Weights of a small mixture-of-experts language model, trained from scratch on English Wikipedia: width 224.
Below are experts of layer 5 (counted from 0) of a mixture-of-experts language model. Rows are named router (the router's row for the expert), down (a neuron's output weights, with its number) and show model dimensions 0-223. Each number is 128 + 24 x the weight over its row's rms, rounded and kept within 0 to 255. Numbers have three digits each.
After each expert's rows: a language model's description of what the expert responds to. This comes from a sample of Wikipedia text that the model never trained on.

# expert 3
router:145128121124144108174136155092122102173122095084087091119159123156160110119080128106134131160150137116093133104147140125094139119155107135141129088129114156134179123139128147126147159096129106125129143089117104133097138085148149116157157103092141124172119135140125101156128148115141158113083155113117119165179118135149059148120092120172119151144128116108109124101118155116111075096119135112107121125152095073096116090128127092149080104132103137096106119119115102150121134161100127113115145105133175087109143125137077116098147115093157120114105131150120096139132139086147101104130117116132124154112115080091144141178121108141128119124112131143141191137126132149182130120147
down0:131100123076126106115101130127123174104147110112124103185095151141141130110099149161123121139140164086145107155140130114117142111122098143132140176161104104083140110142135113134131152161150164115097146106171098135118138137102112158123151152128133119156140102073128141082158113110139109118137086173162106148113106115136132132111129126150152125096102130126138133135134113137183142131116146141126115118144083116105167123154076146101161150124157123104093064143140117111129102155134142112126136152126114092131104139127142163128115135177114104138158137104184112152122146117118144108162167149168168135098103120130108187156119114189114139183133145139126106108144176127148130071118
Description: Mid-word English stems. Word-piece stems inside common English words, often after a split first letter, before suffixes like -ing, -ed, -ation: gr-at-itude, v-oc-als, welcom-ed.

# expert 26
router:125122090128126133105138137136114149111105171147086147107137187164163064139125151108100151143145147110129106155113131139126133109139169150118177109109151164115100090178108121061122095116113126097124153157112137142098105169130105138119158127120109101103131101117126123095144125129138107158142077091165178121135136111152131138113165115138124130149177147150095115115146143157093164122084098147153120129117111157106083137139132148128105111146127095095129092150085151123149149085080120131096085107174131119126116098100125155123151112126148094132119123154137155128157123130117100132131104118140084184108113109119132106133124098120145177089123137119087118145123116124122140166095
down0:141130099136113130100146165115100129126154135120103155121120119134135123088139131113068109131117139112090150125128142149131137105144155119151120094121162105139128148099118138105092171115161089117152139169076076098101082161090112131140107122132113150107135138175165103125136103149128154096152141119179150129134120163104130123120132076074133152127118145178105121109101152147130107091111165092134145128153087161172099110124138161123155109143103137158132099120120124148114139153092123164134106124142119111132137120171101134118167129203146142148112118136088103131113148182096111116146161135140115091107119140111092155113134178103163156096136110159119122153146120141096094107114
Description: Clause subjects, pronouns. Subject pronouns and subject nouns before the verb in running prose, such as he, they, which, who, has, and nouns like work, method.

# expert 13
router:125148123124156129110095116147130112172079181127124076095106154120077106118146131077144101167160111143111143142108113118120083120133115164115103103132118102111075135128118098107137094098091107117121137106125123160118145145092091113131127102082142118130131118092110115137085128150113094117126133149093128092133128162126128142099131152126083137178106139159154094142148136097104169149145107126122146133145123134137132163110121198089111131145091100144098114144138140109193133112170095088131155129107131126128102135165125122135110149136147167118124119153149103123132097138150121116167100184111108109168145145165133153160102132124121122162123163139132144117161157126129184117094
down0:118090096152131154147122142115148112109175122125123115134164091119137134165125115130154110121140073066137137133130120115131134143103111148128128057159128139131111080100111123149103067144138116114140182108130134127154147135127133115105090150098126165114106131136142176111117125145129133182173112102113125118100092118136120150121157157156126170115132133139121112082108146149081112138118126110156159155155133143151159140122121131120073150124117137099100126126137098142138151116146114095152143160091180122151134122149110132128052126159132151122133106093096101130158139175100129141149072118179103131159122139129084150144141143168122129144124124064155140126099141141099157125129
Description: Table and infobox values. First tokens of values after pipes or colons in review tables and infoboxes, such as F(amitsu), X(box), /10 ratings, genre entries.

# expert 6
router:137120130126086117176133125114131129146107132093135138101136174138110129150129118138126103123115114121149122144118124141132129133130151108136134113159117110118134156105149128119106063129158127149148095154107106128142132164123145128130095087137131129148116089093093155122094149137117068150142132123110149114097131124104131126099109118111152138125157132137128140172101152136161129115137149150096114114087142127075138079126139160136154144125106161119148108154078124087119138129103106168152121159118141118102120110094090145112143153119097143118165109140110132172145092114145143110115071167108174152096230141177110104176171158125109112124167119124093105158173085095143102130122
down0:175082111139128122173121128146147135144105086139102147161129129177137151160116120115147092138111102155106100096147151139126161091127123101131136165140109098099115140165145098138165070106129165112126093150149098122084127128105110148123114122116092172102112163097139161153134101144092164146133120151101119126124065141118135130120133121104117143109126067112093079115135145110153119078135141145132150142129150098144115153108143128153129131101085130170110116104153133120125172133134081116077112086130141113116117134132089110125140168108109137129132098157122143101087142086134127143123114114109079138105080152140123132145108108135070113135109158159097108094110117125159123087119
Description: Line breaks, list dashes. Line breaks before headings, paragraphs and table divider rows, and dashes starting infobox lines in film credits such as Edited by, Music by.

# expert 30
router:153137142144144092088119090109127170136135144133148147111137150133096141102146132112136139125095150128137105149137135151108134105100160133122141172144168112144116091136094139087189086167143148124139130107085129112073100137154137125111178112157139136090124145146131118140145161083153137155101087119160139125115144142175122133134171104114153151127176146138135151125102160094167131140105131152112150108115141135134160114186115192148103096106145146130122080108082154148121101161146079117116100154130129149156132105133143133132094076133105102120140113111112166113172100090150133125139094111135102102130117087132152090144107108108140125099142107136164150129120141139162123134174
down0:204127109142139110115105093130145116137087156115123153105135178104113134111123114156127140158154167161120154158151166150142131151107110109131125113126099120121137118132125105123118159104173123105137069118193133169127136133131153122174132122117150137096130139111081147090121105150151094103119139114102079139157084086161156128125092146151104100102146134116140133144124150129182142134112111061157124147125142154129065130130120140106110120119115126082138138140115138139151137131152108118185123128126112103138072138143101102106159111105106132125138114179122088112156149118098111099113095115110157138059141118132079112136119105157115112103114151155111141128115134143108158131144
Description: Verbs and prepositions. Verb endings and following prepositions in narrative prose and plot summaries, such as sacrif-ices, tries to, worked, returned, involved with, against.

# expert 17
router:101126130150151171110078142132144108151154148115116141160127087145129145131119114114100116084109111142091073106141167129145106123107098133125107116092179165113117078136101142144112121109093149135121129120109129133155127111122095157116118137183110098112168155139149129116116163145100138093171127152151099099148141141145141108147085117143103088102143081085150164154117130140139136101109095128131104162140089152129121124167129104193117122086124100119109160145160169127140154114113124117112167123108089162122151171100134125151124120060121141121090115134153111128124101162112071141132121130172126124146116124184146117138150156143137113133112105152141116075154128117154131130117
down0:145150118165128166085144142106151109118156143114098128130165152116099147150160137126099080116120133083124109110111107145169098115126158128162117129168121120147123115136133133137170194143139155109113155112111137101103146148156156136116135143139157122121081106150136105076114136110160133111128166110145122181153120138071129126127105147141127132161118098149132124088118101094134115133097114091155088145098152120112117142080123172124150187126103164133107168121149138142110134135136101124116157151102142110144143124186163146159086160120084099098098125120151129142109138120137111143080121110112113163114131132120113145137146111133124157094149158062110142139191103169114106127124
Description: Nationality and occupation descriptors. Nationality, role and superlative words in "is a" definitions and birth-death lists, such as American, politician, former, first, largest.

# expert 29
router:108155132107121151118133106118106117151162118095122108148113147080087153142134106161130134125132107155133138147098121135153127164150103100142128163137116095147151138171166090141168135111165145102122127114114138134123179150118139105091116105102101117123099103131138162126142091112124156135162168100140161134165137118121103137101143126122165117079123147140114167116132091124096112101101091120154121114147114134148143103158131065147134128181142151148157156140135105133053115148088130089147159121135176109170092111134132149120155151111153140099094152138147130133117148113138093108142162157167100085153123149112126161123124136147169188118143148148105074118165164129146111126147
down0:133140133115162122100117095146143146151091128126133121111098123094152094143130145174178168150123143155121140139171118203116160141093088158120126126061141135125103116142125107131097130120135142112097101114116152113132154155093119127186114128145108140125147107195116123131094108148158133113141119114122129159123163119106130119118126080158090123143164149089120193150142173141116133113112129093170146131102152093138110123110130123120119134093094131146095120072113131117134128133115153097097154110131097139090137132078138115127090129170119102138108164105155137092125160117106166118122163118174134135097155136161102134111119105150112148161064121140120115120097104134140132143138
Description: Word-final consonant pieces. Letter pieces ending words, URLs and German or Latin names, such as .it, .gov, Univers-it-as, Schut-z, t.

# expert 10
router:165117159134101075145105147099138123144102148101139163147118107140169118155145132145102134133105105128100075112096135110095149169149134109107121139147098128127111146136105130133086078157092157159158121137146095112136150167096125143112103168138107117124113098110126167160152134117139147129129138097147139115105118073106112136137138148162144131112146119167125169139129116126153128099164139117112140112086158129127147095110161134133125162115122160093126124145130167096105097156142162134178107180126115122156155138098138099117094133138100085165156080111093113154108160123135153134121080164111185156143176150145121099129156191141105096132161112141127107149151111131134138133106
down0:124100150128149142119133114146124146137112110122174172100118091120147112083108134115124106176166134095100117153107170128151157111146103126102093126142121137154137138119105153102122102105064117147179111132148130145130158134136149183140126129100154110116159115128146103119127166152162121175136171153158148096137135128119098133159138149128175139124145110090168131154111125116120135159130109166108165081091112151160144096150100144155125073148103118111130110118145144126130162154112164132126135095167153115163117125136182114093130128148097117152114133121077090148154159120178096136128070161134126095113127166092088132142154112144147152154102150141146122122133110134130097163114
Description: Infobox field starts. Row-opening pipes, list dashes and field labels in infoboxes and tables, such as Coordinates, Height:, Language:, plus ″N in coordinates and (aged.

# expert 15
router:122139116147133154104080107134124156127113144146114136132145116140150083121120091162110131137160109094140063169107144125142125118161143136141141132131141156110101121138113147129091098092161110095126106136154164157150103128129091136160137107123096096127135162106143148127152119103103121116131128138155086126166140100111137163150094123114134063099150099144114165130115108175117141117094143140127138137147108122107109186134100089114141097146116116165145118162120134101143177129112151133119173096124135132119148159125146126130193148154161108169130133124143159157154158162106127150157122134131129176138147143186145100120160149121160135118113154073117119167113057117082130156142
down0:138087151107142115110145131165148129159123166158074138115130135153144126066120132121144127166128152098113113088118077099157126129107108144123142129106096102117135132107097153124138166125113143104119151110133112103110150161123163121141138116144107100090121151133145089132115099085127120137122060083115137068107133184127077137119126107133139131136157094093143096155073121117145137114133144143104151112124145171124107186103116131131168116132130139171140126100107156136171142154136133166100083150145139110115116106100114164133189165108127121101121131149135109102131149123148135106134159117108133140128111131108097149097086149127123160126070143110171101130141145165141124150089
Description: Closing brackets, heading marks. Closing parentheses, heading equals signs and line breaks ending titles, infobox place names or dates: (Canada), (1923–2021), ==Early years==.

# expert 5
router:123159099098116155100168137109107098110106147166119089138106115104098110125143099117140127173144164133146109100116116123146147115099094167106135136102114111160116131152118093138146167154154134119108140165122173146100139153146127180101143136073142106103140131114116154103107110150104171126137145120124111107191132184123166109132091125150102125137111117170144148129150128115119144085153132137138167130098121153090145090085150142113109138115164105133096143158158126097141100143121158100094133136125120170117190129099163149146138167161107102137141135153114132125141108078129165106140118139119097123115138135090090157138091090136149144103148121104071122095120127116106097160128
down0:125143128187189078099112103170063108124144101136114125138130151099166119129125125128159148130140141090144120098152141109144159142174119100123111139163153117097105093126152155141144158109141111152087156134132152087097123103173086134158136118130105146115092137139171085084130126081125138107136105134131088114143124128138121135057155160097185097135133138194106136110107099094103130109100161153139145165168101139119118122118106102143122130094116085159104105086159091138117138141138118127142136122148151158091140111164144142131133089148135101153119137085164121147118092126104139145107133149119130154107126110123138119146137125117135136126150158120128105093129151153155129118126
Description: Compound word starts. Short consonant-initial pieces beginning a word or a second compound element, often colours and song titles, such as Blood-sh-ot, chicken-p-ox, Bl.

# expert 38
router:099138120119124158133081146156152174154140117136129139123138136132106136131152123137146161161126119103092132157133157110129100103152104145165127129119159123106114131115116149156127136129119118122112139094133145141139088110073145161164140126125155177146145157162118137107102121140128067152132092143116071108138124132131146159115130160124115137120144139095095132130092120116164184116123116118133096177101118156127084129135072128117103133092108131170122080129146153109084160101109132094147132109184167162115131095123164149115106150107175162166113113108176127127120140143130087198158120138143102124161113154141170168130145118110128127125137153102131155157101133096147129150176
down0:088085110095159121138142105119116114119137144108097113126122154134138114175108095115145148086122124111135146125154190154134149129117136107135115132136105144150142166114104125121127079096121117151104122084132125117110128139114120092087144168094098105114117094087146142137143115118181177093125133166135106214163162133060124118138137105128130163153155148150143130117145162127107121127151102159075100123169141147148129106134139119146143146099155118128154145127144133117136132138113130135127117078114112187112138118112153159091103121108183132117127107092155103133063139156119111103147085145148146133097122098081131112140133112122103099170115147109122128090109124099125125148144
Description: Section heading words. Words and endings inside wiki section headings, such as Career, Personal life, Draw and results, Credits and personnel, Season.

# expert 21
router:165138150094140116150145157123139108119125106089092127097124127121147102144149115132146113153120104110112125111132142155104137146160100156106108100178102144151165139160068145104144145111130109123104107082146122131137130090177122100141140118085126119111134118088121138110139152123126152131094147135105125151177122115149121164071129110144097119165119138078096084145146169106097093093124120127136133140132061136107129087116118141101109069091141125148120157121129083105129115099071161098108126104142128124144142090111110123133163080127130128122096119122149110142154139090142183134128124123144134123124115096106117112162062122158097125152101105100129155086156115131131089110115
down0:147109096173121167132118169127136144059180133160097115083083086149124127142141109121135113120094133145145108108121163086126141103149158094120145108165135108105143132139173119111082070149117125119161132144132132106137143113124152130169122131123151134150130114143170136150101158113121117067144109130129126075121103151109128092159129138109080092160123090139163158107094125117146149097142148166176140114137134129142174182141142117125118141132112105117132107114126135128151103102126129137165099093120124133134121120163154113152064093108139130161130107107133147121099111156177124123113157132104156146145155124109113126115135095105139157132170102135138130074143111155119125079139
Description: Mid-word stem pieces. Middle stem pieces of common English nouns and verbs after a single-letter start, such as gl-ob-e, t-unn-el, h-orn-s, roof.

# expert 32
router:115120127151125116135121142147107153096097134131138149173128110077098126142100136140117105152121100162137132159156135129140146148109126146119172114179116145127127128129123090107072128132139141130169125151123116148174181097156114119148179113076154150122136133106146120153103110148120114101124143098099143117125107119104137120154125154155129119123089104125153105171131131145117128148121110124139158106132149097139108163126156109117103139116125100109154163173145081149153156137122111093119119095141122150083184127103126090101156170143136154126183112088157107118096103135186084112075105140124099090150086160118123112131118107127148159113138151099097162094162116173089107112128
down0:118146091093121131108132153118125165130076149137165145152107148130117129146112098109079148138155090106146155161115113114103124128080116139120157139122117140135102132128095130119108161103155120116106142101154104148137151104169186106101176141108130146134143090083166107105123128132160092116097157185119116108179160132131117128076111168115121090147135113161125144152168132140134159156125129077189161124115144079080133135108076111145127113147122204078147110115094105193136096135147132113110116094117125133135113108147130132116132116105115117102137132116143131135150119159114114137118160109114129135148127118144123118128078116132121105127119143139091160116158106115142101120098
Description: Capital initial letters. Single letter or consonant-cluster tokens beginning a split word, often proper names, such as G(erais), B(alkans), b(out), sh(rublands).

# expert 18
router:138119147135100140143156119142162095131122082132162114140135149153160126088131120084128095140158152170116115114128157117135162088157134077146117155153104131132119156124107134165085087153114095073109123126165107175121102117103104141066125176150086170133110115115118136156129095127157100109092166175116090132093162144085121165119165130153107128099146116130114130083160121151115173196132160123122119137125145098120129171133139128147138169084146179123114099150092180136132139142128149130170125115142124114157101139148117111151135099129131107118153129157131134096117135133127134131158119180099149144139131136125131117101122140122142113143138115093151118144097130168106138131145
down0:141120107150167162143110143105145142118143097114127158150118143124108090122121126126192112123132126139099098125128120119157133097123122103123119076103121134100126138139150129110116124118131151148157112089120151098125096110127128135121162117131089104145109132091160150154102148161183138119098176124183138117122172116114128124139114159108113118114124128126120189104107145134160127122188109154194158142144108109130148147156136080083125136136172102151145162076131098108173144153131121117132210110125129102128140178149145128085106129093107125175135128140095130145128120155138105146117088138122125166141134123110113156149148171163192126110137124125140112135143141088147094137132
Description: Numbers in data tables. Number pieces and cells in statistical tables and infoboxes, such as (1, before elevation feet, 24, in crowds, Votes, population, median.